Below are experts of layer 4 (counted from 0) of a mixture-of-experts language model. Rows are named router (the router's row for the expert), up (a neuron's input weights, with its number) and show model dimensions 0-255. Each number is 500 + 50 x the weight over its row's rms, rounded and kept within 0 to 999. Numbers have three digits each.
Before each expert's rows: a language model's description of what the expert responds to. This comes from a sample of Wikipedia text that the model never trained on.

# expert 41
Description: Inner pieces of scientific and technical words, such as rop in anthropology, ith in logarithmic, omet in endometrial, ron in electron.
router:526580483408512472567416512506443478366488524453569583572387494467508514559478455513482461528576492446474412522471511485534523634443528507471459538543535567527435522512497526418523475423459482506502563542456498489616558465525552524504475528450538436561437551473421403478489419464543437504454496532587530522500479407466462511437527454541529448426564538396488597477542525473495528488478556457474525491467421397489484480486493465439514469491510470476483599480589494467506486434629452471521489500471491494474552514565486509565515498402487629533421512483436553595449537588460544479356424510500570546576482477562483416518518434472443568480554574497487563591527556395445535508530532473463485492497481511536457601503545544480456498520542446436575528521501498496530515531572409
up0:391558458443529553504485450551438499505508523524510473479463502539469464474516487394444481513550516558514404456481514493466498536522504462410442450510476499485462531494498469493470518513507429438488522464500416495423446452502610498488508506481475407533460571472480449428452558466488620490435497565466398467521479482441523529367498442534520515368441418513526434458513499516485534492465625540447557506442593607481512381502430486520512523543574473412494472510523520446450472495559478564560559372490479578574492465468575533464488542463499578581499552463567503634529513531441513400533466527460443548510571488620556508495553481520455511506474539558492613484387514441590568564458535448464486497567457510538485595487493516603545459568520425489583505484491521477560489535420524
up1:528510497427484473546566508519496452516438551431524576450556441550453574553398546516499438519545556528415455492459517525375488478446501581429660514497499532552575592568494514535539455498424488430472448463515419497509433457500568490582491496445471387536462553517390432485482542466560491571514457406448471546393541379500417516485451492556600350491574550513480494565523500519478585483463546509482525525512458517522483547489480496542531455462483453464467514442653486475450518515519515480523578473524518434487456566521471492517428512528475518506490541506416521541504561512450480424488414508472450482565495464547494518631515489480495444503462479530488522431452492490428498479500432498432499569492489481515523437461463493353395477432573414497529534447470434432524472598527471
up2:545580484515449519473516603596521564340539525500576567487487449473521490549446396521566460474572485549511505488329460493540472558443509541499473557501495478511448519529507499428463568485488454515498522491470462455474486520448457548468512453485496420558428472504483516422467345425494463500514527553513537535566470444549567503562460487531446470393522459518455495492516486512368480503511537423506468561503460506515517413576390563549466566481574519521528492540491501511471492445595463575529499424455537484480506502517460475506519389541506462439380472450500526521449503520409458505518586507450491462449575508554421563638523469521470462433440423531500466562439521540545370505440508500548428474465467510510517618480458440489563436555439487506441591509536549456575470552550464
up3:522476456419493530542476536511428465480517523440501507496503529542447502514505426549557484490560521496488559524510514452593454533508489471458442472511515525475539417486537451521533592460448574483501642492496513491552574575506499521539485620409540443473520436497502508513471568481508477524473468399481429572458418531569339433430519514515574490514517503409564513524468478484505515527608522456521511593543515519507518468533560527456544483514459529416483582491457459498560488533490459515439527553456517528452562541505592472618471430419420547567400431429497487521504567563529464454514465463527555511472527531514440452516521472486559429478566534425516507620427585496495519432546580451467532643479495620498490575494493509506495683472556530509559590592466481589435519522466467
up4:488514525489512441497498544540501460455488446514467576452424460466538531563432504462486507541529502388505489418549507390438380425565474450364529409529523497454430462537458609471553512431490465461412533566546452433487540501543537510441537449513515547581527510459536528461598532639391443475480521477449412487413558531513626490484505473501424515417443592467530566467497490557457505445470521404494464461573550527547515451482533553530457484491489440463510507492546559479480434505503469515570498588443481518522531526527516490467399525537507484461378533500518548574407478487516553527525511474510518470542419391563537424428448552408508536420473534523503550429368536445470523474457505554468399558509535477581596515485523487458502455456499499462530449418523483542518457445433507
up5:588488396358407446537447562430422511557520421415515545439434444430565503477535438508492546547572540482450526553507460455427475541535568446446466516549501570484521474482435462547447495526422572516493470538523463532490538483509511533538548511548498436407484463464544525395487475480560537475498560449494431465483464441542540571560472412441556373521552560470518492467582568583505512529550477520468557458498546473449492470476490400380561375471502418580442585418593498527580516510583445508463428498504461546502573528416525521558470419504515551507453479428394526482393515484571487506475523446424463480473487520523534470450484487492543583509520479484452531538515502448488542499506506417512444599539516418485437470511514543516500477466533495401549579462558572462546449577462503
up6:449515491488456520526476507551534596449572508440457538548562552520541505529476549509560435450516496538470462502500483518480507483585512449420391528489517478485600508476431401483607526434454520628548469521518477538541425465514484536492508474450486510498413485481477485509535414498478429650554496541535485539498450406463472471460584633477563528530513351491422449499448528459479510475500481454553512398436377459582538507510568483473426474541427504509514445455506564439402628547583459543513466588586501505476426514454442447395537481570533510521416513552445573479513429472445541546474433467479506569477442435489536472551501459572520489506489502497593443562510436500510487527488517461554471500511509453614510510556465551519561581500550402551519526433503543446421523558504551
up7:540505467543444525525538447498431488480477531423562600511499499466564546475518499485505464448515434472461566460453608433403530518468410515556395500508496486622510513451481521480532541568570507513440544503507406489557561544524575456517541537563556540523402504443499505530481493400519536448522474422540530527502470552483466457434497593592557594497651539521546514555613501444444488497572479537484541442508447509508467492453449504514612486431584550591508507565435543534554567442578468524473571407420521586505560546501448526488555468510504485479551536462474477421506541502503552488483479420561401555444492416476566454495466474560495498499403440465479537498469517471485503535508517556517538486434439513453457517464456544588516385430557486454641471412537469470392466552474461
up8:481526547488460527503456470567492511487643402605539468377530519389528499467484495425469494480552490579496485518542529442590504522561563428465427498442457533493486537519497533465504534418534562463452559416581475496621569494481486453482536494427477415491463474491660532456484548531512467523486587471553487500439481505445537461409467528505488509471515605515480535490522563577549579504425543490491567535562417530484513485450462480430513519433492464409419610441476470555524497483501465457585483464547466545492544546526517548467483513498485517483537474519534486612598528559501466433499419442512611537541405451534516523526488476435510506550533520443487446508482537528492592504549481524441506524594500429596556463535565623497470433485490432513540595532515384413538547472590465
up9:454447556477584458583535573450443526455486464481452572478458461462476487476574448514524451460545460475492515547473410440473503479446523441488501572527523594494448569443415434487496454463496481603384485520565509564497516527457503454500584471526527532496504590538544584451514430556530486556569427555503556468447424504480432483500402489499487421514494568420503581530570478536431543410546446469410514453597506505506502551480446532437458423548476533492501534503546409438487574465527498576511477531446552538512590542523585552511452553457572603476523476480540482567430444498529591525518441554536521463491473520533454549625505492559436492427468518481525559491432573571530465466487577404428550509509449534510474598451448520492529548443435468363590460474434516547564410543434497
up10:573436432468439491492508553536571483440571529407437506535545410528541505520486435494584497477526577471593513493493612351505490511486534448476468485522526472586542482418515580547516487444507531530539420475538491471463479484501591547478501421522458385474501577453572481488611584547425543481478537565479516479505530511416555476520586465478459504416534455577431469513535504449472499531371393566476514428510542480540480450522419519467512527495564513514513450500548466488496411417582544499553561523515478445420435483520471518527452539460511477514420459544423516511542557513612575506508517467618492434526453431498602425541533481489502472536491504561433480527603553563382545511505403481557582445520527559493489541474445517520438565474479468474486537425513412420508562509495582
up11:599555393510568538483400551549463608444603493479517479491437416486521554609517480580535488530523552502502472541554437405404500542529443485481459445479526441491449513405585582521523498449410449653551575508449550485414483518455503548526484512580514480590520584483413493502433432519491456579500523447525503568461527443540546520587489523460547421554523554533450474445613536445498547463450522481428508472540485541513556494503510507540522450423486484496439521469575451389460554462467476426497537506510553560477445576423471477559504467467518539376551542510536469538509518472536559463530576486387557441505511526582505501450511514579540432533443510474486395488549492455467461490538506444455447456479496550589549502549475474513413593563519543491513470438505515532526462509451397
up12:521448432513549555563461513543513451357577465448409417476492519527521422499478520536544473511528510505505528462529460536527520465552554466465463546471594504499554441581482501519437509560493586447488488527485468420513429446521536472510515396405540489543509570383522544533451366469507494577501410509425416489532511480553554434393430438427502509480497427449571553505546571454439483474398570512620511486527476472583519561422561567510537588528557406463493597485440477431452566522557475572568473542536647393420514518501484530543445518387451527575492487416415535481540490489550485522513558503480499476510417433513502447538556483515522515514545481533464455488403554459472503523478453558590479567467516482522503479486512501461521474574524485507485531504544607502433557521476486
up13:439543559505532509590420456562453514530580466484556431408430500425511569461370504491488434437595497415499519458524454541533473490508459503429455483574485486452502383519466488471561554523460463585517520502572441469482486547437478476504454545543507511539542560526419456395470466454508506567492529493520461461501425504483403469466494546569448443437442560461457536441658551580456512519501506546497563421569580437467456543576488521464406543480448548544432478488493605535468512445625473428530387490532514468606528547398575449582534485484510508514465455478490499514445502514484465501505508418462477445476509525474464515498558458522531551586461493554468480465464534511486514515541446525462457566520487541466460499457483542434502441486468513622657433508473549475569409434452425
up14:568463420438486468490504510582574481426506403447436454530522504593444445547509508504456546498555435541470508500355492502490563569447402478524482463605460526430451443510529563498436548485518545525505507523568531498565491504481527545687459479563497445541485408489462460515607479499512550528448506517536391478500484380503489481484552521439488485492587519541500540407609518524531529494508478447392483524503478490563529497576565523424491504430475491462422514508500553626516511448498518500545501445463505591463577498578472480473547410457479597519532543533510481521410486375543472540449490550532501467506450477506569464499500458558497532442544431473535518554471456484500587488521493481442497552481538443493504507467523592477562569479603600499504560382428568505456387555538442
up15:527489441444530456509454532511357517484474489422473423538495468506444576573541487425530423523496532419426505476493463617535447529555512574423422463491532503568474472417497521557540486550428521473481403472550443545472522500457486426502472558513444406471465553559476436406497495603388578442384528522523522510458530475490460365475534462636521431482478533489490556471450437413472511454480460494442557457498441423445485502518611429498536547576509488487462550435557513512479517387537479480474433441534568540602439494505520563426521426424548548566514501495515434484508520466494531495429440566461559549543467400505495401575496543452486590461510503457528487550529530538534476576455469582504446560420500562552528520524468477435518531484474518493559551558522473540517529522526403
up16:488482469490393460466577522577531546554527439444483477502505566426466579449598556479534549478502531481486503496537538471446470520479415475424560463589617461582516544497440453542491503547492513490510523470488545490626454535504474388478447491533447448477491455476548419503490514527545552515497522482520485442546449515549500524505615437499474507480475470528565517560491495539434514482556504550478475565422507454391478516506454426428513460503537566490554513449477500569504447548316616548481509441565562499555402497433463628557577520511499522473530429505505432460467527573496518545443530503476579549447519515470524378417562510448402452516503478488602482529489491543471557442373485520528512460596433557499538601476463554563446486400447459421531537503451466492465434427484545

# expert 8
Description: Word-internal pieces of foreign or compound names and words after a consonant, such as ch in Gottschalck, en in Shinkansen, ce.
router:561504499446452517473470446454489608492558415443476510599522387514524521542469456607551500505521592475431474404601501569515608559478521495481487507529492470451453465560507501560542529569464475501585482480488537529481448445426535499538429577535528481517429514553494501509608543457523530586535480462467473483601457402531532548551570462501590548405490536478471502548462395537497582448552509467501373455508497456569558464440568531449510581528529479496492456352542440515434466478470465388508500532506506471512520473493538506536450568508445532521386512530480478459478546489560538485459520437430568406516553491491399509481472551391482467483493530467567551538527471496527545438446525445482446583480545486500573545440502595502479597430472450606568470391564496558505541501512484
up0:435536535532448572441503558375489482408487440444481462359551470465481535479545441565465497473596476499538459442508492503495456409442416524543525527470467494542460464421570493508566402514435568422478463517471456489541435457486516666430501508517530417487596538545468525473440501476636513491492450539426560508471516511437520576556512465475483480446466498472484492483536482578572526491544402382510489443478481407472503452471556546466466507464541507567520504524550414561497409471487576474583555468476432457462479506514496530469537587547496533546524469553502611547427527424451610489435474444535465497429584591537473553541487557496494516493529528466511473511625523509532547498567585485494449516596527500481428469461504516619545471451485498581483418487535418471567525491507546
up1:509510465410501574437489512486557496436530352492513526445514476438544527492474476518519496425529609474524522530472521499442460543343462480465546565533487576477444474529533565520576536439428475513549451509492531527576478435451395509512539480533440409434473437633563504479476549491457606497494484587468475455563502506454532567564484452513589511427475431500522444552453455456480543452459498401520501448494480489475527422590506545460491521494598510521592454448427529423468434422507532527573493547458460541478519500518548628441383453477520480536541512512482420477427441439489471572466547465541467507472472511515475439532537468471484519496433537506469388516499545439478546459493483534431436460538522476412459480441641580480623527465475557471487571510432431464558498505578566
up2:482416493403458496560435610490503535488622486451522494537438547470573550446521436543557512511506482489538513472464501519519536489526557521525485448445566485439602536495446526455467454509514482500549455456584608361490390469514490411499510489493512520512459466436515456486565501353481488615542500555470498439427471480550534472470540505431562518620517479481519475557507538484506502540559547518419459409491480532441469493445498555558492412541549531491501469555571505459513520451478484501557491449569546572450445441527510512562533417491422437565505550450453450471496475592497412553374514521483438517449459527561391516386556557416473518532489497478460420492571500509467517449506589463519469610548545512399537467454637612522458489453459525535526518505524487576467486420537514
up3:479528404518480514564552444608457479362413435539405513443575459518544521568408500501570530480516571507432425397530483458465598541531494496554427512573493467537480463480486457592469471460514398513579451496458474556487466559559607501503466528449523498459425593555541485414549525475582586500531453536470547517473515506536428526506554492417528480506521499558545475539515522529534537473524485436548518585561554481480536540441464443532558530507502543387542446399528505463473496459458471505544483561515577497499559436500549470566523527553515581498427371484441527581549592524481446483527463447419402459452442458548477466512434554546497529477489467523525489559473464548612512516580501504457486564563454506576495527414515510490503501447534525575556558493438356451416447480456527
up4:551516463404553574391506571560550527491478577416454437508510416501560479485497496490654522442522521570464470544479539538457569473468526449526496452526520495557390526528626486572456474584415497528570563444511510598430474510515542512553445488523480509514461499534391350396510565492486475489471443482486494623573555427558570543575530464521544487462498443518420426518493421534455602488467467453532466521563442456565510453506575565530576570440501534380469568528477546460512522512497555467564505597415482535481529501500466510522463501528539499556529508489487479466580462487576556497586491569528492498479546481547574471526492441570521464494587345538534559486506487528480486468451464465524428524421504429495499572532502558534519532434514480525461566456514546507527544462419456
up5:512528529463470520495494432561574456490440475553521493542506409523538525559506455476516508468558481563470556504441451480550608545461402565465470521488548487460495588508490517465514532563539506475553529481379507507486579583351555464531591458571512482441508498541571546535617471474573496544502531510478559447413396552466510463553513520476435494464559400513446571504505461587534598417564583554435471447455449502495433477409428604462524564559519540403427522493460472473549429393528468496571488509504610485486537564521477506432463561561467548475443500395499541513496444540525429567504558509504556478564504458459523462503545505479475452597534472525561481642475459495403466460495497472571409542500519513562574565475459500572487522505566498547485553493397540484474503485545553
up6:534442395548521503561490535561479552520486499570472517494445510544497490534608485541591483475493520403510479517499450480534526405558545459505464526531495453422529556439512538553464446528466468571511523388554516453480442481412505532430515545578464619535572593474560595490535499513547449556482458492440411485552461366462486453464491487450482379493537502547479519500536496545364509419506474523501450510424471403529539422442491460498542507484511518497520409486597526465566583542596543500471485436477486571581456374520488531535543533489527542448522503545493575528495467423554568529461545503497508396442486475421537500401445448489489540510470538511560461439483411491441616467462526644498484538518623460502525441450483475494559446537535543542485505385537498435499462466512470
up7:466480524461462530534444443444542557508498477468516559478482555492495541470492475557579495490616500504479480435515445472420548566463501487452434513511493560523431478542538537557539562539420527489561470480481547479534566548430455484534526500463443502561440555608495498490484560525500511521486468518543533480599435511547435526483422445367497547529488511553640362522497473609530511460488568476519418568431436528530504450470483507450508526562467562623555437433424495503462413485452512516440454569519468581491462540456484465571556520606509465406492381436484518571491636564613505568473523421495539530523487441501418557480513464422568504431503545506537533529516410442559473505518494512512468496427514483419483483414535558487434414462523570511502457407519566568468555598485537
up8:427486592459449456449475470437456508495485474456441517501421421488515473465429468534434512392546546524494451473473500476500515523495517428544475523535654444600551505469493440549478587550459536525533512540607571490434503453488536536542567525543490495488517503529479557365449555545509472483403447433553464526558534455528433541524546540459544503408504473491469452484541594459541572475484480419549388503505521464584510520525463562427508539534479543447496474442506553564461404441511530456482489516578524505499418505543614478555537455463404523518391526510482561531516585501479605502581463466474448551465502521572455487511527604443512541426498575500526521553516434389491546412454567450503439574537393415521472545461459452602508489509517502426450476348530526511462511521528501
up9:573505485527543523522496456469470525488510484489383448495558408491551472468567517542514490547525557493464560491551520529399412459516527499453501461458535512464562435540459412512534499476438531506544502485538489476616426564585531525573510512578491498500382473476473499406473517526443571472629531429482457540516484515497475455550603474511685605452540486484428482445491538405506525432499498492526442415550516453448496419428558458446520507518556488463535553498444512454529539576496514523504505558525534448654485548441528522529503377485448457497498584438473509567506458507592422448469478445437528441460443505575543457578518567556593479600546510441530549568487544574451475568480507418487447485515510529452361522511474516515543532472575466503566493458494531592488558443525521
up10:567519490465464538516544407515517523525550474461423507489544563480461551480463503506492561459523546571542481512418367543403549559511463495501541478530530418507489522538541441570506464534434481648581472501554534460531472449522544524517447523426608481453388569469422476515559511490571620526622423537547503409600542499503450512535484410608519555433520505476513609455468412567436461485595577476480458447463529477529548529434509503493371473543486511499446406474523449467391482463512500451540438577524472553419533528423478445533477552455478473487481445461424492535494528448524553563540482560434564443547492525492438528450423579508575493560468394496549497430532490535586395487538523464514435545484493484515495479447421519527466506505505464521515508469540434606504526470471511
up11:490501516400410486513496467467485521476583526492483534585563496430468471512470508491430473502468500508474501498572522571469526595620441447545561440600527470572438543478513481514523494538532488460471494475631417457504467542449490473462500550529583504535469578566572453550519385558491462637567501537456517551468433498510433503484528463516492489490515517520560524464427539510461458440473525505461536490480490525430494506482495468571477604456507412525500380464520370495513554536463467486488475382515512496612482524539503559490450503503502572555514533567512504558503542454544427436480587601426493480466499490499588635562468497530466495470555582465479485550506427556427548415495594445476439475519495511456488470481532548549446360443492518602579464396457417457488396501524428
up12:618485461525493494505566454395457505474515537449490517464473526479551569480455495511531481552435454518571505504504488555525500525571463489459409587490473484557383518476445436473508441502486369590591423495549515430531448435485501489580505498560487560550516423420465434473454453412521505536438559565531491436493462565464483534422477403522604521408448526461549484537509474540529473502509484393510543462543453500469420471516497515435438462542474436575577527438500509525492500464489542526492584531522543436447530482437461512478502453437610534428508542449542527462518494517488636386427428506554593494436604545537410595553553508492579461494550517493516541486503490464500441515576472460501466434529571539526523543488537503517428475571372532643500557436519547447513426452547500
up13:485565395535550611478532437523494489507470575484428558539460547469412496510467413519544463533607495523515429552609579523503497491445580487482445477481615451525514507372556493567480456551575519473434544517415516492502445564543434403480499458515465526539506502513553506464557502490518502491508528500395411495551429505464583548489585456451552445403566487497575512521497574575403507530562465505513534424445507526509604546438605474526567529603500385448532499520397416550491561454486522418548436511502511515482517489565522532564491482500469478467532507482506537545512503513457570559468475518563565437453531446407445506469410487527540476540487421567448527373523425463422502564500490522536526536505531450506530469454499494529495418470557564554425456492413443502513454397557476
up14:412385412443445470487489511634451549518499533475561448561499454518520484551556487431457452517614411450539482509509438453496556643454471438515458445559476372458436526485536459430571516503541593487452520483449493532539400465449534508489401532543498479508514519475461519454554575448552520459501461476543423584479533506487546492528583600594474479534448470472468538460584410466436529494484563571541424507470522482530558392483614514460482507474487508530544484441544556539454505459519560478609536493352551466449519471480493485398514427441486481537512486540480562538542520422466585474486465579433518425485516504383574512549509487528441483591418544490523504496507559508523500448416493545498450509415513482459547473454533524594458514532524562603484478481554527528459506534509465
up15:560468566501558521405489591478538537518481485452536446515517494568421488458526413489488490549535462466557479498523550469496489491538535475535588516526479485531403516545525465591474590577428535589592500529541396495461533433475532506568535504541582456549503457480606597528455473500432474426601462452493555518517409470374543529486405417549507509423457513559547523539592518553476527552520515515482570522475448507576536486561478558448428521524536475511426463518461472543544480422498444468496488432427486560531493497508510537496371474538487551428511529439476445476460501526558592573589477516502481305510450541457517592542509482519508463492490505442598544500421405476407395515492521475482526523526493457502543536475535484444463509520562507545596383497504422546514608473497450
up16:504499445473513460460534481423495553531566488506476523506509402491398561505556529576477589460597543500406553458544638524452523466620477514520478480480484540462487485503459539505496527593481559530455545475516507520522564500529550574478558530580469461538464487478472440486447507543470555479504422523508472484503459445487492630477464405432499516462447462544515555557497566492543467535613516529465443466447516605559506466597618510497394463489475528394573472478365452556601454458519445505501424467485509461471476502375564428492521550486458578503573468430552549482447529522386493534473551476494519420455555499500457533489450398415559525483554567486578507556479437508539573519509414516508530631492573538381451503472482514448492540507510559513543461501555446536445428455509475

# expert 32
Description: Common English first names such as James, William and Robert, plus syllables inside foreign, especially German or Portuguese, words.
router:483441463458490515536495519512502423457524541524446507586588563502536623517466529528531494549522558474499554504529431506530504447492373529522422464525480459460546498481505536457536487507407531583480544437537560525402467596495512464501523483530525416602507417491582435497545553473562519506475556492548539406497509520515610451429459504634514604394374583507530492534439453502507544417485498612546496466462478477519537520474469523501567514571532610459417429576469411495467490507517507534495433454500591503482584508497542561580530476493437480613463550451420427581474453509497489426557515461496426449491491556545557506536579440516441530400460502507497380505515561569509493446435465564480530584451470513520544563492459534490401520513484430541493485462506400451500523518550547
up0:517536484424535510482481506543513487482545508500500550533521466530633502526529500467530466508455596486553491477492495431447539536538456461448574565477571444538487568580390509430546498607484433556544584401561507585488551493413545491515459463575457467465395534477436465519583473543595502469466503599494517469526486451477596519476589513487508470438476534600493497484451485491461479551500511545404436479561424502546622432449456474485431517499460505463509418538594406502504570496435459493518562542422483484484516507476502517473463509487474438467492529510513475504580518476524427533468441484415510427539490493570431524487535508508503481486422451504550568616374483522550448559396565630472501490417421501413521433480432504506430385561500462503435494605444544505546596477512450
up1:528466484474457471407427473461537461506500506483464562419426601434408435500473466435451519456548578568581534521529458568441414557583452452478503508515496410501505512512598491414567517417537471489454381494511507538493513533476567536470508490535373477578520517513375483461506560524626519531523594500456530452494486431496551512493522483543435621519521493463505590581420512537536546499427600556507561535457467502453591475472456525541432452461447544474471509526497509484624471488403482473556501509517491492436489449421498444405472454515504565505513519467467524512441499469484425467433451424500512477555544376492440537452639506402503425466395461592555555561458514547523558475552477492496485474490518478563443441515442516555510476462489477477557456517529587513498437528464568
up2:461505503533489514391441473585581444596460545520508491465558498557504566349439544526552468493580442505574582494554471504530533557526490425537498436533404500501537492563462526464463444516556531569499506419549482404462470423458486477600569526549511552573484568398544562456528510471509538478381433456524485507508517536517571516475480465543476410487461476382467511546477483494600490471521485463513571501462573457505437534489534489534475454533478588456496549440496487507573447515553511497444545495504476601513501438496605488606427473473546431561560420429498457534482423503487561621458524443563325517412440520560478395467515503490477504477488495564408508517509489500542538504557447495540402537509496498541525621571446498514532456470469489524520544529537516484532413511582470
up3:452545440584460450504560584476446544477519575557448547438615529526518547536551500605419500557358517450518570398417456420496516609512453542513444520491511550441424473540399575423456459509425516550471559417479564509531652460467447484506530481477555515521504495436587343448453495507523499447475467604481500496545502538525473552494510437589524465493513547499563439472432526523495511482481561464484499475451542520577440570497471458497474453577537480452469510529480400520535502473539480574533435490491494443467500412481493494562501485541541486533581461524473493464471584459481513423582594455586471531445515473498550516524597411488505474554476556541447476535548521505581478399421535491493490493516458469531471619529514434538591477558542437514552496538520402460535469519557472
up4:431498548437493517530518504462430456373434485605564491468532556557546544504463506518568493537503574527562530506463451473473490461568432500455464503443489501470522509479484531423545481488476514574533601528503524447522500478534497504564573459558467414468461355495603487620634499456559534485540494551489420499571533447441506569408484440533528535475460511423528562548415668492464595508501490554434441507497571493533540442555486527462545495473452512495491510537586486495520508419428523608476568479423513538395547529585459560446485472502535491519469605680530583507525489488520497528480531420516559452492433485452548485469573441475501529469560523477600452512485505479535582489395514479453487460470516461522509489505459519448520528466540527591415563488493578506466489423513554
up5:534530488379424494459453433502542501544537464651445521614510483507482510525531503524563433500537538533534497565467601486434554471547489507571482525561473539469507491532519589518490409408494440418477454572565535536516504553437498394518531549571572421511448345597494480541470501451544512507508382446464505428458457554575542509570488523556475463467481574505471595546464629568514442528464476528567518478488526477497416464473512520533452520501353589479395588456474501521541485333477452445486405459493545431511523529381449520532508469480457485418538562482478493568515505481514518535475493452538589533538504475555435461530548442409524445472509507485427517534465474489534511487474460461525524397469461495519479447447466498558515481542547503454452562484515603491474490498481532
up6:597526417533507651527460530574486544504593503592465511501469579456516545555467433505533547536538544474596478508474484490444438508490396499531440464482470476460517424515469497494486459476535517504428485494449549410475519526463523510437508411610509547525459482486516441573472401495484505451445601544371419457530497501538523462502499505499573495482543517581583452432421471510482519521509474617530506527424500507527492492457583418518629385508506497457455461519520446559486432452517608439481484496583531532544483465466531573467533525465456566414502495482544439556541594523507592483480410417385503483518505463428446455555510516606587543454504469548443514534605481545481474469506377485527499478511401489447471469507455514546513542496542450505496545560567522466526518400440410
up7:387521506565502539543475483456456494475485550501549441439531544482476538469479429487629529444552504508482509511576484617342524465568501508480463525552487478504489532545498545588508448528439431558507580502520598421488414597381462462491461443506468485540534425537425477596416580580436573547497564531428533392553468608467464440476582488519492547538477530495484547595509444497474457489554381448505520473486488455427518445454491396522551450594509546586515513505537508583517499495527482475483507552563557548521508442526539599548485604458497374497517410512403420491464489459445504441484461473422466498507469577582476479515435502505457441494556499479531464483482442538478506498489509481456562521499579508512428534522501586541480520414410533505577525524543438529578486494490482
up8:503488454506449592517543602461512478596517409530452497420479565435484564518513459552524444502465573477542485380528448499523478504463483465538498535536607487479417447503497486504515571495493488447446540552525535380434511578512412547571543408410447532489467492527543387455542530451474452463538560511467538588557489595526455455591506474512470514524522530561465521568463479499506441497451554485492474568481585552526580442476543591523507447492542535445417504518533556515498521503470448505494447481565539501496534447450407498511476596630541440529511418475403449444334558539494452478484552559472454499546518459507529487510517583439563469457482319486572531499452537470468533503469455558482496441491532485501453560574380566463569511527558543519569473516475465552472587538542476
up9:617514451540431464568568481471531437426494550581463544578499517515457507512484483497552542526566446571540536456475489495586433580580538458517491500525569481521510456349483530487573483529516507539468543462470605535526491571545551478578542478447526436598471494497560506421542571424533586573487606464485562449517552496453462402479496461464493447492566519445605420511411466536514583490482463470531374446526440540509409592465534513493415479440504532535426476510461512507580438463595594507482415544470500478468484484521495381508519409477519453500525449423496460498397442420556537505499393455452489516567530566500520561415452554466507531478416446600435535509519473546534458493448530515480512520445458486573405510503519495537562494552475497552468426532483508496448534494494588
up10:483427581445560500515455498464553567523513483463454613542561557511456603515358492520448539505481462548581572512507494612499510501567441417477512471535451447476490501491393551538523485443462460524454570489580547451498441467461552447474536458498544444575435465500494463581493456459486454443532528602518513419491466573582597484431482535483424503497575465443504439586510460530524601513475424470532545492551584465577457511465552560548562505455447507488497449480509451562439471490508452514578450420435566434457493547476522508473582446540498478422494431514465517528537492544500509565472523421614363534423520487460546460573496439433445429513476504506442526551391505502513477496509474422467517524475362572485468368406512514487445491497440515506542484513487548555408442476500531
up11:475312524451503478473418494504490419586590511451451508483557416477522514572449489547476517588432486570481553529450475466441462538547537597555434490454464505519477465577518569470548475492463541617471542427522535527464457481485525441511497487472485448490398534464453443549566500500513508555522435428513481463482423467520541478445481474539495550460451595523528541534524568620487447436478534485528488436568521430555476539555435550462494468513530616373532570443547522495432510540529455517465535450535530452488510453540530621582466460557510548363525564504452430532470576526419524493442469445403550454490543549562521458498522483493541431529483512493485417542495466633457490510474530473491501517492528490511510484405395548524495551545496452503556416544580513405537607548442462
up12:426478470456453458433537544538470573397499451537430529529535511496440492444484488522434467391498474566524400519479415515493614462551470528583408457554466510540493546488606580447484435453510539467398493526572557505548489508458564488486459557439515518509406525499584497613508575510541518441557466583492523499439544391460473555383547485521569462435469507440539566504373504491496476390528503568519548472553406543447515465514542500591535434437534512558544524499577446407464491464491599484506443465455417565531529461546514484531556507398551610541508489488506525471534461517551476575509473410455556520496406450551513505448388470550424526522529549521483532496434523492532579536430543470461544548609469498483497536473517501456506500446498421495485483556392540532468531537522517
up13:432379498485470512453467464541642478447491548458519563442486564418517534512492552302502522525474541498440483519494487557564490507526461496564479432499529412468543525514552456524498472424451449421432538539604492526482448495472499451426537447516411532564434454541528572528542432484539470526558462413460418525555431482531583532499508454425471534555521621531514526449464529569515528603470472429536485471562449478503510527549408534424444413530501555535524503551457546439520457524571432526454517456430481529563525500399522531475404449543430475542566448494465471509486530501502446488470574389498520492513377573573456522526620502496514429578435496544484432541546446573415498514419477488507556507563570532509533425545562530542449534489563574517523478502499467495521482458447540
up14:526510474499517521527550513610445463594485541469384485519527623482577426440475467418562533483384519558525472505478483463541497588466465448468470467432477514513455507517498512543491495538407458521536558526494539544536578475519475508592649498600566404542469477505448586486523530415558517479495471443496405597404580552483494538510596400528503498460519558563522455539467432513496567440490513614529546462429449511552526477465508511494588472487558521589480510460487482491540565426456533625581540385489564449544477502482496510551527429518538504547533563491560465506517475401414636436492490437541476444483529551532503441436523482498455521460464512536454578496518549524439454516454479426488476425487525498521468453489518457505442453494404554632500519572501510417513491517452463
up15:538483424510468428478546498453503487475576439609497461476420522521466478541507484486421523451523489398567607447563575544497584405534467536449465455527530581424540454424544460484480497475417585437539497488497468440527441492524551494476505430503554462467436455523452526440501467621387502537481465534535515403434507539470547562415540488539560499425392481400518498536526470590524498489507583571509407469546545500541550553460521480456531503544608535443479441580486490444554501557618474474465443448518499468459538490457481530493496507482416503587477579358460498456588557433467448488486537484490464457561497447475489465507505433362515544480496541466488552555526546534466560496517502501497563571487585478577534512525494462451505432403480412589521531561485473504466589570548578
up16:540429391493526456566384551460524532484509482489501483434507505457553578484550402570530520544520556501481495488439524487501485533623502459527481489426442423500512494541434551481575422510530476517497428561521466587495536534551465387560446401515526486498440475546499513538424547497596462613523506526488502503578522397439518472539547515481554502470483448510494543523576509584443414492560572546513514505474503460603470474401550423547473390498526459481442591523524574466497465446558547541500482627522552469416502574459416490454530527536527515504425448502474539530488525427445532535548516353447471456476483554522439423500497450481475466547424536593527444481469474468516593532450501396487435513512483569394517488421445500549470484502499449485554465571530476490579487550456359